{
  "d_model": 320,
  "experts_per_token": 4,
  "tie_embeddings": false,
  "init_std_qkv": 0.0311,
  "init_std_up": 0.0311,
  "optimizer": "adam_variant"
}
Below are experts of layer 3 (counted from 0) of a mixture-of-experts language model. Rows are named router (the router's row for the expert), down (a neuron's output weights, with its number) and show model dimensions 0-79. Each number is 50 + 12 x the weight over its row's rms, rounded and kept within 0 to 99.
Before each expert's rows: "comes before" lists some tokens at least twice as common just after its tokens as in all text. This comes from a sample of Wikipedia text that the model never trained on. Tokens count by the router's weight.

# expert 29
comes before: " the", " a", " by", " to", " his", " in"
router:64 31 56 45 34 35 81 56 38 51 36 56 51 32 33 39 55 46 34 59 36 35 48 49 49 64 70 20 54 49 59 63 49 69 51 38 71 17 49 63 50 45 60 69 57 46 55 40 55 47 31 46 66 57 58 51 45 35 33 54 32 58 38 55 51 42 35 44 71 35 64 54 46 46 41 46 31 63 55 52
down0:48 35 28 67 70 37 52 60 46 50 58 66 48 48 67 48 76 46 66 49 69 56 54 68 44 39 53 69 58 50 55 65 59 46 54 63 66 36 37 66 39 38 45 50 69 56 51 66 39 51 30 33 31 47 59 48 55 42 38 51 33 68 39 35 60 37 37 47 37 53 49 59 34 63 51 47 45 55 34 45
down1:66 63 41 63 40 50 52 50 75 48 51 49 48 42 38 63 61 24 58 68 63 13 80 40 61 41 46 32 37 29 67 48 42 47 25 43 56 68 22 63 36 48 39 59 56 53 66 52 60 43 44 57 27 57 30 45 35 55 43 59 45 50 41 40 55 59 61 38 57 39 56 80 39 31 28 56 42 55 38 39
down2:60 24 43 50 52 72 68 33 47 63 48 47 60 28 61 65 62 55 65 54 45 47 46 49 41 47 45 43 56 50 49 37 70 50 46 47 57 49 61 53 53 58 46 56 64 31 33 44 44 50 40 46 40 48 50 55 50 37 71 58 73 32 37 61 74 57 40 36 42 44 55 44 43 62 40 37 57 37 72 45
down3:70 58 42 42 87 64 65 56 70 35 60 48 50 38 36 63 50 59 44 66 28 55 56 23 44 53 53 50 51 64 46 53 44 61 52 62 47 37 53 59 51 45 49 57 48 44 62 37 54 64 38 59 50 54 41 52 57 30 63 42 50 38 68 57 48 30 42 69 68 37 84 63 44 40 45 51 29 64 47 56
down4:69 65 56 44 33 66 38 32 48 35 64 25 58 43 36 40 36 37 51 41 56 46 37 40 37 52 67 38 47 72 59 52 45 59 50 42 41 46 63 49 49 51 61 48 45 50 52 55 55 38 63 58 62 60 31 52 52 53 67 35 35 32 35 50 43 34 25 30 52 43 50 39 44 43 75 55 82 41 53 46
down5:59 37 36 67 64 62 41 65 43 45 49 25 67 54 73 54 56 43 88 52 49 27 46 40 39 32 53 47 52 49 46 49 48 42 43 70 64 40 44 47 60 55 43 37 47 58 38 29 67 51 46 54 56 49 71 48 23 56 72 72 65 34 41 41 57 45 32 64 35 43 48 65 62 57 60 47 56 54 58 32
down6:52 57 43 51 53 39 39 50 52 35 68 35 56 57 41 54 47 19 80 47 77 61 73 63 64 42 58 24 53 43 50 32 51 42 60 32 52 40 51 55 37 45 71 60 59 69 64 65 54 34 41 54 51 45 37 47 49 53 50 52 67 46 51 43 76 59 60 66 19 49 40 73 34 48 52 73 60 28 38 53
down7:33 53 48 49 75 53 39 46 60 68 46 71 72 57 51 64 48 78 75 60 36 46 39 56 46 69 33 60 58 32 21 52 46 39 45 37 54 54 60 51 37 56 65 45 36 42 52 62 36 57 44 63 45 40 48 69 38 40 48 40 65 87 33 44 48 49 50 54 11 53 38 27 64 45 47 72 54 46 30 46
down8:52 59 45 38 51 55 57 50 38 33 51 30 42 43 32 39 59 52 32 51 27 43 64 57 49 63 71 56 50 64 80 28 38 45 41 41 54 68 30 34 63 55 58 58 39 53 44 41 53 53 47 50 35 48 55 42 42 68 41 40 39 28 44 77 44 45 40 50 50 51 63 50 33 72 69 25 63 48 61 45
down9:45 37 63 52 51 53 39 53 49 71 60 45 34 55 47 37 54 51 13 56 42 67 51 51 41 63 43 63 38 56 44 32 39 57 32 50 76 41 54 43 52 46 39 41 55 49 61 65 34 43 40 43 39 55 43 60 35 45 34 56 51 55 44 20 64 51 61 57 44 46 64 50 63 51 61 66 70 59 36 49
down10:57 50 51 53 47 50 68 31 54 34 51 44 49 46 44 52 42 53 43 36 35 67 67 27 66 46 43 47 35 40 56 64 48 51 47 44 62 57 51 14 28 66 47 56 48 48 64 58 43 47 64 37 40 36 32 26 60 57 22 43 25 41 56 54 47 51 51 45 77 62 61 52 69 36 70 60 55 64 47 51
down11:47 37 47 48 43 44 47 54 20 49 59 57 54 42 58 51 62 24 46 32 44 35 67 56 52 27 65 30 50 54 76 62 50 37 49 49 56 43 27 60 35 59 57 55 67 57 36 67 65 45 69 46 30 31 53 50 45 41 46 40 34 41 56 54 59 46 40 44 60 52 53 54 33 54 60 57 29 84 26 50
down12:54 25 65 48 55 45 59 51 37 60 34 48 55 33 34 52 60 55 49 70 48 37 62 45 35 71 55 40 62 46 68 48 51 47 46 52 48 54 30 66 51 88 44 66 47 55 54 41 53 44 46 36 31 40 57 67 53 57 54 31 57 35 30 63 56 80 49 47 61 49 37 46 43 65 48 60 61 51 44 40
down13:45 57 66 62 57 59 42 62 44 55 53 41 59 51 61 66 35 42 74 45 82 49 74 45 63 68 46 50 42 44 62 58 55 65 54 33 50 76 55 45 71 62 43 46 72 40 66 30 58 67 57 59 53 34 48 62 56 52 75 70 46 43 58 62 66 38 39 54 27 43 37 78 49 48 61 37 61 32 52 47
down14:53 40 51 59 23 37 48 44 12 45 77 58 46 50 56 54 40 38 30 45 45 47 62 51 29 40 49 55 51 61 57 52 57 42 70 55 55 68 50 47 61 47 31 61 42 64 55 40 66 39 59 58 35 35 66 37 59 58 36 68 40 46 32 70 44 45 52 47 65 62 66 66 46 47 62 44 56 84 53 47
down15:50 56 43 47 41 60 15 54 43 59 55 30 44 42 52 49 38 66 48 49 74 62 79 20 67 43 88 44 36 32 44 35 62 35 52 39 14 43 30 46 53 41 56 40 42 36 41 74 36 56 77 58 52 51 51 25 51 57 84 45 62 53 82 54 58 65 38 45 45 71 41 58 47 53 50 38 59 48 47 41
down16:43 57 50 43 56 37 33 39 40 61 53 60 36 31 66 54 50 71 39 41 46 85 49 21 36 44 47 82 50 34 33 55 63 57 47 56 47 53 45 51 52 50 51 64 59 39 42 26 45 42 77 53 68 49 53 43 73 36 47 55 43 50 71 74 52 41 46 54 31 52 39 28 39 42 47 48 35 47 64 48
down17:54 28 36 43 53 59 41 60 49 50 42 48 54 44 54 41 32 49 35 56 45 53 67 38 59 45 50 80 64 59 64 48 44 49 42 32 39 56 44 53 83 37 62 37 46 53 53 57 55 47 46 40 31 45 45 19 43 58 51 57 60 46 47 57 38 49 47 58 62 61 72 37 55 59 50 64 50 51 68 44
down18:45 34 43 46 58 50 53 43 37 52 42 35 36 57 37 71 53 65 15 45 33 42 60 46 61 46 74 53 42 39 62 44 56 58 59 49 48 72 45 64 56 45 49 59 71 57 57 38 44 66 30 65 64 39 47 61 37 53 54 58 44 52 57 61 62 47 51 45 41 51 49 40 46 63 39 40 59 64 49 49
down19:51 83 39 58 63 63 53 51 64 33 55 41 41 32 62 37 44 60 28 37 54 25 42 49 47 51 62 50 44 37 61 57 58 26 58 44 51 60 66 57 40 51 76 46 59 62 34 46 58 54 65 39 54 52 46 68 48 33 45 55 43 38 72 68 47 40 33 55 65 73 56 49 50 45 59 67 47 64 45 48
down20:70 58 54 49 58 40 29 55 51 45 76 43 56 57 45 42 75 48 56 45 48 38 63 38 50 45 89 59 37 46 59 37 72 43 58 63 30 54 17 58 48 43 64 58 40 53 82 22 44 48 58 39 46 45 56 47 50 35 58 31 42 41 37 57 59 59 74 52 68 47 40 38 34 53 60 43 32 51 58 32
down21:50 46 32 69 75 73 34 66 44 38 30 50 83 50 72 55 59 46 99 61 57 43 47 51 45 29 47 35 60 45 55 55 54 47 54 44 61 40 45 52 69 59 46 47 44 39 47 48 66 57 56 65 57 57 37 51 38 45 55 48 49 33 44 48 56 50 47 60 40 53 46 68 42 42 59 51 61 33 68 29
down22:56 42 55 51 52 48 54 56 67 29 57 50 55 50 21 62 42 45 49 61 33 44 47 52 38 48 53 15 43 42 11 46 63 35 47 31 40 61 50 63 49 65 61 46 48 64 46 38 78 42 45 60 45 42 38 54 52 54 38 38 56 47 61 71 72 48 46 42 57 53 47 65 51 44 63 45 36 48 48 63
down23:51 63 54 40 78 59 50 43 44 62 49 31 60 48 55 58 58 30 70 40 59 45 52 47 64 52 49 77 65 43 53 69 50 42 52 41 65 60 36 44 53 64 33 59 67 58 60 46 56 60 40 46 55 45 61 62 71 31 45 41 39 65 66 23 65 79 46 39 54 44 62 56 54 18 52 38 64 49 41 46
down24:42 62 56 34 63 48 52 25 49 55 43 37 42 55 61 47 44 49 43 53 32 66 46 61 50 43 66 48 67 51 50 57 52 34 53 67 54 63 56 48 62 23 58 55 48 42 58 53 33 44 59 62 48 54 48 49 62 56 37 56 50 42 58 68 36 45 37 53 51 35 65 28 37 64 59 28 52 58 54 54
down25:32 43 30 33 29 46 48 55 48 41 42 66 58 47 40 37 53 61 04 58 61 60 54 56 46 75 34 43 38 45 45 37 61 53 28 37 37 59 70 51 43 61 35 30 47 56 59 49 31 52 64 44 53 52 37 46 56 41 46 54 68 74 60 21 39 65 65 44 54 60 43 36 32 37 48 65 55 44 41 60
down26:41 66 62 32 45 39 68 43 43 44 72 36 48 46 39 80 71 49 94 51 79 45 51 67 48 62 53 35 59 56 50 57 46 70 40 62 67 48 48 47 56 42 73 36 63 54 53 47 57 66 46 55 46 37 59 64 56 53 47 64 57 54 67 29 51 49 55 37 33 59 66 52 41 53 61 52 46 41 57 68
down27:44 42 60 48 34 40 47 57 61 67 58 53 51 49 51 45 54 65 59 46 40 36 38 58 43 43 72 61 61 53 29 22 46 52 37 53 48 67 56 50 49 50 49 37 59 31 56 59 42 46 54 41 58 48 37 60 71 57 51 59 53 47 52 66 43 50 40 46 40 73 41 27 39 34 66 47 47 27 67 56
down28:62 68 73 62 55 29 50 42 69 50 31 67 32 41 60 55 60 55 55 57 60 34 32 30 43 57 35 54 30 28 40 87 66 38 46 48 39 44 41 38 44 58 52 57 37 27 14 48 48 62 39 72 47 76 51 39 55 59 67 48 76 63 30 38 64 65 49 40 69 43 42 52 57 31 39 45 33 46 64 37
down29:67 55 53 55 61 68 68 50 49 61 63 47 68 38 31 43 36 49 53 41 43 42 65 50 30 64 67 34 67 38 48 79 41 59 61 49 43 62 67 48 40 45 29 54 59 63 73 44 62 35 36 29 39 50 64 46 53 47 54 48 44 40 67 49 45 65 57 30 51 39 47 57 52 45 61 54 57 42 53 62
down30:52 57 51 57 66 50 61 39 60 44 43 49 57 46 77 46 59 55 68 55 55 59 44 48 36 67 43 55 57 35 67 34 44 36 49 57 56 44 81 44 45 57 60 32 33 36 31 59 53 85 49 56 48 41 69 49 57 47 70 30 77 56 41 58 70 64 40 49 41 60 57 22 70 57 55 42 61 49 45 49
down31:58 69 62 47 62 55 56 46 62 73 40 42 58 05 36 35 37 59 33 52 60 54 51 42 52 69 27 53 46 63 46 44 56 38 40 29 58 43 68 59 32 50 70 39 59 43 56 56 77 55 21 53 66 58 56 54 48 53 39 50 51 69 43 35 35 60 32 51 64 45 50 47 78 58 36 49 39 54 40 55
down32:51 43 55 47 65 75 51 43 59 57 50 58 42 39 47 43 36 54 43 42 51 52 74 53 45 52 55 47 25 49 49 46 50 77 47 44 48 64 57 41 68 51 60 39 45 53 29 24 50 62 52 38 49 36 34 48 73 62 69 55 53 39 39 71 43 40 46 50 49 28 64 24 63 38 70 38 64 30 51 75
down33:62 36 43 57 40 64 64 48 45 61 26 36 48 40 59 52 76 29 74 77 74 51 63 49 69 51 59 51 48 49 58 56 65 35 46 43 62 42 54 48 40 62 26 65 73 54 46 57 38 58 38 35 66 65 55 73 44 53 51 43 71 53 47 47 50 59 38 61 50 46 57 33 40 41 45 46 43 49 53 63
down34:41 32 59 64 54 52 48 47 49 55 65 37 69 39 46 39 67 45 51 74 56 50 52 48 33 75 62 66 45 71 64 63 45 54 39 34 46 57 25 18 70 49 37 43 56 48 22 63 33 53 38 58 34 29 54 23 63 52 64 54 27 28 37 66 45 39 40 68 57 44 52 53 46 76 54 41 37 60 76 55
down35:58 61 48 54 65 55 34 44 55 33 78 65 48 39 54 40 67 56 34 43 50 56 46 32 44 52 68 65 45 52 35 51 55 34 37 76 36 52 30 47 53 59 33 55 48 38 48 46 47 42 69 53 38 51 56 22 44 57 56 40 38 45 50 36 30 52 68 40 41 52 49 74 44 22 35 43 31 75 35 37
down36:47 50 45 47 44 54 35 29 54 33 46 43 56 56 56 33 67 60 48 42 20 63 50 42 59 58 93 54 48 38 49 44 52 52 51 50 53 63 44 44 31 45 81 52 43 63 70 62 55 58 66 36 44 47 22 50 53 48 40 47 40 32 63 46 45 50 69 64 53 35 54 52 64 49 55 59 53 57 43 56
down37:30 45 30 61 40 57 55 45 62 52 56 55 58 34 55 64 33 48 49 68 37 59 40 50 47 53 47 36 63 32 51 29 59 57 55 54 57 55 70 46 26 59 42 33 45 18 37 56 61 37 51 50 49 46 52 68 52 46 46 52 46 56 36 47 42 64 64 51 70 83 30 64 56 29 55 55 53 50 53 55
down38:46 34 62 54 35 49 50 46 45 50 43 56 45 49 40 50 55 60 64 52 52 62 53 48 61 46 52 88 42 43 35 31 61 59 52 34 45 61 19 39 54 33 34 40 63 34 54 69 40 50 38 70 50 39 36 41 65 54 43 40 52 44 23 57 61 51 53 45 51 39 73 40 38 49 60 63 60 60 52 32
down39:68 56 39 65 49 45 68 55 52 46 50 49 07 52 66 41 35 51 58 62 53 54 50 37 41 51 54 61 58 61 41 47 46 39 51 56 46 40 36 35 37 56 57 55 43 48 51 31 46 56 64 52 39 49 57 52 35 59 69 63 53 42 58 44 50 33 60 60 49 33 72 20 44 26 27 43 43 61 47 55
down40:47 48 52 25 37 56 54 39 43 55 50 50 45 47 54 43 48 57 50 43 65 47 51 49 63 65 53 42 57 38 52 67 35 69 49 31 62 33 52 51 54 58 70 51 52 39 43 37 38 42 45 46 64 49 62 59 57 55 44 33 53 40 43 53 48 62 41 29 45 59 43 55 49 44 64 53 58 61 33 49
down41:70 46 57 33 33 68 51 44 53 49 33 64 30 71 46 58 61 53 32 75 48 31 61 43 32 58 59 42 51 64 54 54 36 37 49 30 69 52 45 24 49 33 45 62 56 40 53 55 55 36 42 43 50 47 33 52 41 40 47 41 61 54 59 65 52 43 46 40 46 35 48 30 65 56 61 61 65 46 43 50
down42:52 42 56 63 55 57 45 59 43 59 45 47 58 59 64 61 42 56 63 57 41 58 61 59 41 40 51 56 68 60 58 55 33 63 63 41 56 47 56 55 67 51 60 40 45 51 60 54 57 71 43 53 56 50 44 44 30 46 81 53 41 39 53 49 61 19 66 63 41 36 48 67 50 49 47 55 71 26 29 23
down43:74 53 61 46 52 52 69 58 64 48 35 40 34 50 38 39 47 32 28 66 38 27 53 38 40 52 50 65 58 70 65 41 67 58 65 38 63 38 58 68 55 39 60 52 58 45 35 27 42 41 54 61 45 60 50 49 57 51 50 64 49 52 23 63 64 19 47 39 46 37 67 39 52 69 48 59 34 37 43 34
down44:48 48 50 47 65 52 53 54 71 58 70 60 57 79 45 52 34 56 37 48 50 69 53 37 50 67 57 51 69 58 47 50 42 72 76 46 59 34 59 37 42 34 59 48 44 38 54 69 68 47 46 50 44 50 51 37 75 44 47 41 39 25 30 47 52 55 61 55 49 59 57 77 42 44 42 42 40 52 44 60
down45:50 47 58 39 28 56 48 51 56 47 48 32 60 52 42 76 58 36 43 54 43 54 71 51 43 66 53 76 66 62 57 57 53 53 61 53 69 53 53 49 52 64 45 55 50 53 67 59 44 59 39 39 63 52 69 62 60 63 54 49 74 43 35 46 40 42 71 38 50 70 54 56 64 53 61 29 35 38 49 46
down46:52 27 52 51 54 54 65 53 58 16 50 45 70 47 61 60 40 55 34 46 34 41 47 47 61 62 49 53 59 78 59 48 55 62 58 47 51 58 48 35 46 33 40 44 48 48 42 46 60 57 38 51 51 56 54 45 47 52 51 31 35 37 34 47 45 58 45 43 39 56 55 37 50 73 44 55 55 35 60 37
down47:53 47 46 58 43 21 53 49 42 74 43 41 53 48 56 74 46 28 67 66 64 41 78 29 66 58 51 57 50 47 78 49 54 72 67 78 65 45 41 64 44 38 44 69 72 49 50 41 41 40 45 72 42 42 56 53 44 50 55 59 45 49 41 39 81 59 45 52 47 40 74 50 43 75 55 31 46 32 50 52
down48:60 36 31 60 37 54 59 52 51 56 62 38 45 56 44 61 36 55 82 44 56 64 43 45 38 75 56 52 58 43 53 55 64 67 59 46 52 43 38 37 25 37 33 48 50 59 46 61 37 57 57 46 69 31 63 54 29 64 65 50 41 41 37 52 61 54 30 55 70 44 69 65 53 38 47 62 30 55 56 56
down49:62 47 33 46 54 59 54 50 70 55 42 53 47 79 53 67 42 66 27 58 42 52 26 44 53 65 44 59 48 52 53 30 36 50 61 68 75 60 69 61 55 70 54 46 63 41 61 46 37 38 75 40 52 56 43 59 66 37 25 39 36 53 58 60 53 62 56 45 43 40 48 42 38 52 49 49 53 24 43 52
down50:54 53 34 58 61 41 61 54 58 39 39 51 45 48 48 57 87 58 50 51 57 50 48 79 48 85 77 47 60 47 55 43 62 44 34 21 38 67 64 78 51 47 66 44 26 43 36 37 39 66 56 56 47 53 51 58 38 54 58 34 46 53 24 23 65 36 58 31 34 47 37 29 47 57 42 45 74 39 32 57
down51:56 45 53 71 34 22 47 45 40 61 51 32 47 52 50 47 46 62 54 54 55 38 33 37 53 43 72 54 52 35 59 50 66 53 53 60 41 39 31 34 30 48 63 56 44 40 59 52 50 33 72 33 37 57 62 47 70 60 48 63 50 74 44 49 43 74 39 44 49 37 68 51 47 35 40 52 37 58 52 54
down52:50 23 44 41 58 44 43 54 48 65 56 60 50 53 41 61 50 75 52 37 40 38 64 51 55 50 36 55 42 54 39 49 57 66 24 64 51 46 58 53 37 28 51 55 41 37 39 48 49 74 34 49 72 52 58 54 27 76 54 57 69 59 33 45 52 53 40 61 44 64 55 40 64 63 53 48 59 55 38 51
down53:57 56 38 49 48 54 62 55 57 34 49 67 73 77 69 59 31 50 69 46 37 44 46 43 30 50 61 37 67 57 59 42 44 33 52 46 44 40 39 46 64 45 44 45 34 53 31 54 53 41 59 44 73 51 71 48 43 49 55 43 55 59 48 62 47 64 49 43 77 46 61 76 49 06 45 42 50 51 36 39
down54:36 66 62 53 39 50 51 45 46 35 53 65 59 24 49 45 49 85 30 32 54 41 44 69 35 48 35 65 30 45 48 46 54 50 44 54 41 25 48 58 48 48 51 55 51 32 74 41 53 47 64 43 46 76 33 67 78 46 41 47 20 61 59 49 47 53 69 37 55 54 62 45 47 70 39 38 47 48 47 46
down55:71 72 60 51 48 53 49 60 67 35 28 46 55 63 50 48 42 58 54 51 70 53 62 54 52 47 73 49 34 39 42 38 62 26 51 24 34 71 22 34 38 46 45 57 52 60 46 58 64 49 44 65 46 63 48 53 44 58 40 64 26 49 69 21 53 39 53 47 69 39 41 46 49 46 42 47 37 36 48 53
down56:38 64 29 57 37 55 45 62 24 72 50 42 41 49 74 68 44 73 81 59 46 46 48 48 51 56 81 56 57 60 52 50 54 61 44 54 57 45 35 62 46 43 66 67 68 21 64 65 59 54 52 72 72 35 48 44 45 53 59 62 49 48 28 65 52 42 71 52 32 34 64 42 57 36 60 32 63 52 42 41
down57:32 68 52 49 51 27 57 54 33 46 34 51 57 43 41 40 69 46 75 48 79 54 69 40 34 69 66 50 41 52 77 55 42 57 51 35 66 34 46 35 68 34 64 67 66 46 46 36 52 46 64 52 38 52 24 50 67 39 61 59 59 35 44 65 61 65 42 52 62 38 62 44 64 41 74 37 35 47 30 45
down58:72 66 72 49 49 62 70 44 49 59 57 58 46 60 37 49 49 64 45 44 60 63 76 35 73 44 59 60 47 38 44 53 43 69 56 43 48 52 45 29 42 49 38 44 55 35 47 26 51 46 38 53 37 35 40 53 69 64 68 45 55 44 69 41 72 71 30 55 38 44 69 59 44 66 38 22 39 30 40 40
down59:49 61 32 45 50 58 37 34 50 39 58 47 51 55 30 46 33 37 52 61 66 59 77 32 45 32 62 39 50 50 60 52 59 27 49 48 54 43 56 61 55 49 55 45 31 60 68 62 53 34 43 48 29 50 49 48 47 26 60 63 41 52 53 51 61 65 34 49 46 38 44 67 33 56 41 58 42 43 39 52
down60:62 57 39 67 21 47 48 45 54 45 56 42 45 54 44 57 62 53 45 40 68 57 50 46 65 58 48 36 55 45 76 72 37 45 55 64 73 57 46 68 47 57 63 50 25 42 64 57 51 33 54 70 50 43 71 54 57 48 42 47 54 16 32 70 34 62 44 42 33 51 59 72 48 41 58 29 39 60 58 44
down61:62 42 42 42 68 56 46 52 50 51 46 31 75 90 60 67 39 65 79 45 46 53 59 54 40 50 47 70 47 29 46 54 46 53 99 56 65 30 56 52 49 50 43 48 51 31 49 56 39 67 62 35 58 51 52 41 72 45 56 53 46 48 48 44 29 68 51 62 44 37 51 74 58 52 68 47 51 42 42 53
down62:53 44 62 53 47 27 51 50 58 45 40 52 25 54 49 49 60 43 40 32 34 41 51 39 28 34 68 62 54 48 50 40 58 66 49 52 52 43 60 40 57 43 33 60 48 55 29 43 42 60 47 31 54 40 45 52 43 60 55 63 48 45 45 47 44 69 56 26 59 56 31 42 43 67 60 43 65 37 62 54
down63:47 40 48 21 51 52 54 49 55 60 47 46 30 63 52 53 69 40 45 47 41 48 47 58 58 56 61 55 38 50 55 44 43 38 35 53 64 54 42 29 71 51 43 55 60 62 70 65 36 55 22 50 47 49 46 42 59 51 42 60 64 52 39 56 67 65 39 17 41 43 60 22 36 53 40 63 60 26 59 40
down64:58 61 30 37 43 49 63 56 61 53 42 39 34 46 43 43 67 63 19 56 46 46 51 33 33 47 77 36 51 49 49 49 62 51 29 44 41 43 69 54 56 50 56 53 33 64 50 50 39 33 57 60 50 28 53 63 42 43 32 53 32 55 33 34 69 53 68 41 49 48 69 27 40 44 42 52 58 68 45 57
down65:52 43 62 57 24 25 44 36 68 52 54 39 54 59 68 46 60 49 56 48 44 56 60 71 40 51 60 55 48 56 40 68 36 58 49 57 46 25 64 26 57 47 54 49 51 39 30 77 51 52 49 71 69 57 47 50 30 41 26 64 65 55 46 45 42 49 56 46 59 50 49 46 41 43 54 41 55 39 53 63
down66:47 61 53 62 15 42 55 39 47 44 71 40 70 35 75 33 32 53 48 56 43 55 65 65 72 47 43 48 37 69 62 53 46 41 57 71 43 47 55 42 58 37 53 60 63 44 56 27 53 45 56 57 71 36 55 33 33 55 68 44 62 43 49 45 34 34 48 31 55 47 53 65 38 55 40 64 62 50 46 52
down67:66 33 58 33 41 60 53 41 46 30 48 58 51 31 43 30 34 57 01 09 33 45 77 42 66 54 50 37 57 55 45 63 50 48 27 61 36 46 44 43 49 45 52 56 31 65 61 46 61 52 52 53 47 55 53 50 46 48 58 48 64 37 54 44 45 55 33 41 57 44 68 34 47 52 51 45 43 65 45 60
down68:62 40 59 41 68 45 45 52 33 45 66 55 36 46 43 45 65 39 77 55 40 54 67 45 44 48 45 57 44 49 47 27 38 28 31 43 41 53 06 42 59 67 40 36 61 46 25 39 48 52 54 59 36 46 56 39 39 47 53 69 59 42 63 51 41 30 59 33 44 49 40 72 50 31 65 57 52 53 56 40
down69:46 53 58 62 47 46 63 57 42 28 62 53 52 52 57 43 66 47 50 26 54 56 74 41 56 37 87 30 52 59 53 49 43 52 34 42 46 42 49 55 61 31 50 49 53 45 65 62 55 61 38 54 37 46 44 73 69 44 52 57 63 48 55 55 68 73 46 45 53 70 75 25 37 48 44 50 51 79 57 66
down70:51 38 27 55 47 43 59 47 17 65 56 50 51 70 48 63 48 50 53 57 71 42 80 52 86 55 65 40 47 43 47 49 49 58 47 34 51 43 48 45 45 51 50 65 47 68 57 60 58 52 66 63 37 58 53 54 59 59 51 65 24 59 40 53 42 57 82 40 24 45 66 55 65 46 39 43 48 61 32 61
down71:63 55 46 48 54 51 54 50 52 46 63 55 26 63 54 48 54 40 58 49 85 69 48 53 40 43 57 50 58 40 65 70 39 47 56 53 44 65 33 39 50 46 59 68 53 38 58 43 40 59 53 53 40 56 65 32 49 50 75 40 41 32 56 46 55 30 66 53 48 33 32 60 35 66 68 40 53 46 51 54
down72:43 63 39 68 34 56 27 54 43 34 44 50 55 37 34 29 48 50 29 52 40 46 54 54 58 42 40 30 25 65 57 33 37 48 36 47 41 50 49 51 50 54 58 45 41 55 59 60 53 46 53 42 53 48 39 34 34 32 38 32 59 46 55 55 57 69 59 31 57 83 29 42 35 29 55 41 41 48 26 36
down73:64 45 35 61 60 50 55 71 55 70 38 44 27 53 55 37 58 61 55 69 39 55 45 60 53 66 44 70 57 44 27 28 56 47 40 43 58 37 37 56 33 59 57 39 56 42 62 68 61 51 39 55 31 49 48 55 63 45 42 47 36 59 58 45 48 50 43 65 42 44 70 60 67 23 60 37 32 51 29 57
down74:47 64 26 47 56 46 45 58 66 26 56 73 41 37 69 61 37 49 45 53 51 50 54 62 37 57 53 59 61 56 52 38 61 48 47 38 24 38 62 51 58 66 56 49 54 26 34 68 52 57 62 48 52 47 50 58 31 44 57 71 56 34 57 41 55 42 65 48 55 61 52 52 58 53 56 54 30 54 54 43
down75:62 67 54 47 53 42 52 39 37 51 43 21 33 74 56 45 54 55 52 61 40 45 35 58 64 50 54 67 47 32 54 32 65 59 58 57 57 37 57 34 47 32 48 63 44 35 32 29 68 62 57 45 57 58 52 48 67 51 37 61 58 49 44 40 46 49 48 51 59 57 56 33 47 37 42 48 64 52 50 51
down76:41 67 52 55 53 64 56 48 64 44 67 58 42 26 51 35 23 58 24 41 58 51 55 37 68 53 43 46 59 31 56 65 53 51 35 51 45 37 63 51 36 56 51 73 42 44 55 74 54 65 49 33 60 55 41 42 48 60 63 46 53 68 44 39 53 63 49 63 57 90 42 44 64 20 36 52 47 52 25 74
down77:53 73 52 31 41 48 43 35 58 62 57 46 39 37 41 40 65 53 03 30 46 73 42 57 42 73 33 24 56 63 38 45 21 57 44 52 34 55 38 63 53 38 41 43 40 52 59 49 51 27 53 45 60 56 50 46 49 54 50 56 49 52 43 46 27 28 47 57 40 56 45 53 79 41 37 52 26 66 47 68
down78:44 63 46 60 74 22 67 29 42 34 37 63 63 58 39 45 72 55 35 45 39 39 59 65 57 62 48 35 63 45 70 50 59 47 41 51 62 53 53 59 49 60 45 39 36 54 34 54 45 73 66 57 46 47 68 46 68 53 35 44 50 61 43 49 52 53 49 23 56 66 47 16 53 48 71 58 60 47 52 33
down79:52 40 40 49 65 25 41 58 44 35 48 63 47 49 42 51 81 33 54 46 68 50 57 41 58 51 08 51 59 52 67 48 59 54 51 47 73 21 51 85 60 44 40 51 48 45 29 47 28 44 43 50 23 66 47 52 73 38 54 57 49 59 33 40 68 50 58 47 40 50 41 27 58 38 45 51 42 53 65 45
down80:74 41 57 41 40 62 64 53 34 57 49 69 44 54 31 35 61 33 59 61 61 31 49 36 62 59 42 51 35 26 45 37 28 42 50 47 42 37 59 38 53 51 69 68 58 52 39 73 38 57 51 46 61 70 36 55 36 25 60 46 67 66 56 39 46 71 49 33 62 53 46 63 45 54 39 41 25 69 65 47
down81:41 48 41 45 44 32 49 56 67 37 33 74 39 45 35 64 64 55 46 70 44 44 44 62 47 45 51 57 67 34 36 57 70 52 35 54 46 35 48 54 59 34 28 41 54 44 56 43 60 61 74 43 64 51 42 38 42 42 30 45 39 55 41 51 69 45 67 47 59 64 58 41 44 32 34 58 56 41 48 56
down82:58 49 51 30 59 51 37 54 56 49 64 30 54 35 54 62 48 44 45 56 49 36 65 46 63 53 62 53 55 56 52 75 28 66 54 45 76 52 56 60 47 62 71 48 53 60 61 66 47 48 19 56 44 30 47 46 42 64 70 29 29 43 57 43 65 52 49 50 54 49 39 51 50 68 78 62 55 54 42 38
down83:43 57 42 41 43 46 34 45 26 54 61 63 72 58 87 47 62 47 30 48 58 71 49 35 77 42 50 52 41 47 59 63 32 72 52 54 62 59 53 58 56 63 53 52 66 49 39 57 27 46 42 49 49 53 36 53 67 56 46 39 40 76 55 50 60 71 39 46 62 61 57 31 40 46 50 26 61 54 56 37
down84:47 50 36 32 62 53 72 52 30 56 36 54 48 53 62 41 47 54 61 52 52 52 49 48 66 70 31 34 50 50 68 55 21 62 50 38 52 54 58 48 42 31 68 42 55 43 50 50 59 65 43 56 50 53 46 71 44 49 52 47 48 57 34 54 45 37 45 52 58 41 63 52 44 61 40 32 57 51 18 38
down85:58 41 49 48 59 49 41 59 59 31 34 60 41 59 28 79 51 54 55 30 40 51 39 48 28 44 52 32 68 43 28 59 48 68 50 49 55 42 36 70 28 57 64 28 40 40 79 53 65 40 39 50 52 37 49 67 37 54 34 46 44 50 54 36 36 53 43 45 47 71 54 50 62 38 48 47 41 54 53 71
down86:62 70 48 36 52 66 59 48 54 35 35 50 26 52 46 29 65 25 37 52 39 42 46 40 38 52 38 42 47 61 40 67 56 65 77 45 56 30 48 48 43 20 34 55 44 34 46 61 58 28 31 43 58 49 22 46 52 54 32 34 61 38 69 51 57 65 35 36 68 44 45 46 39 69 40 43 49 59 58 63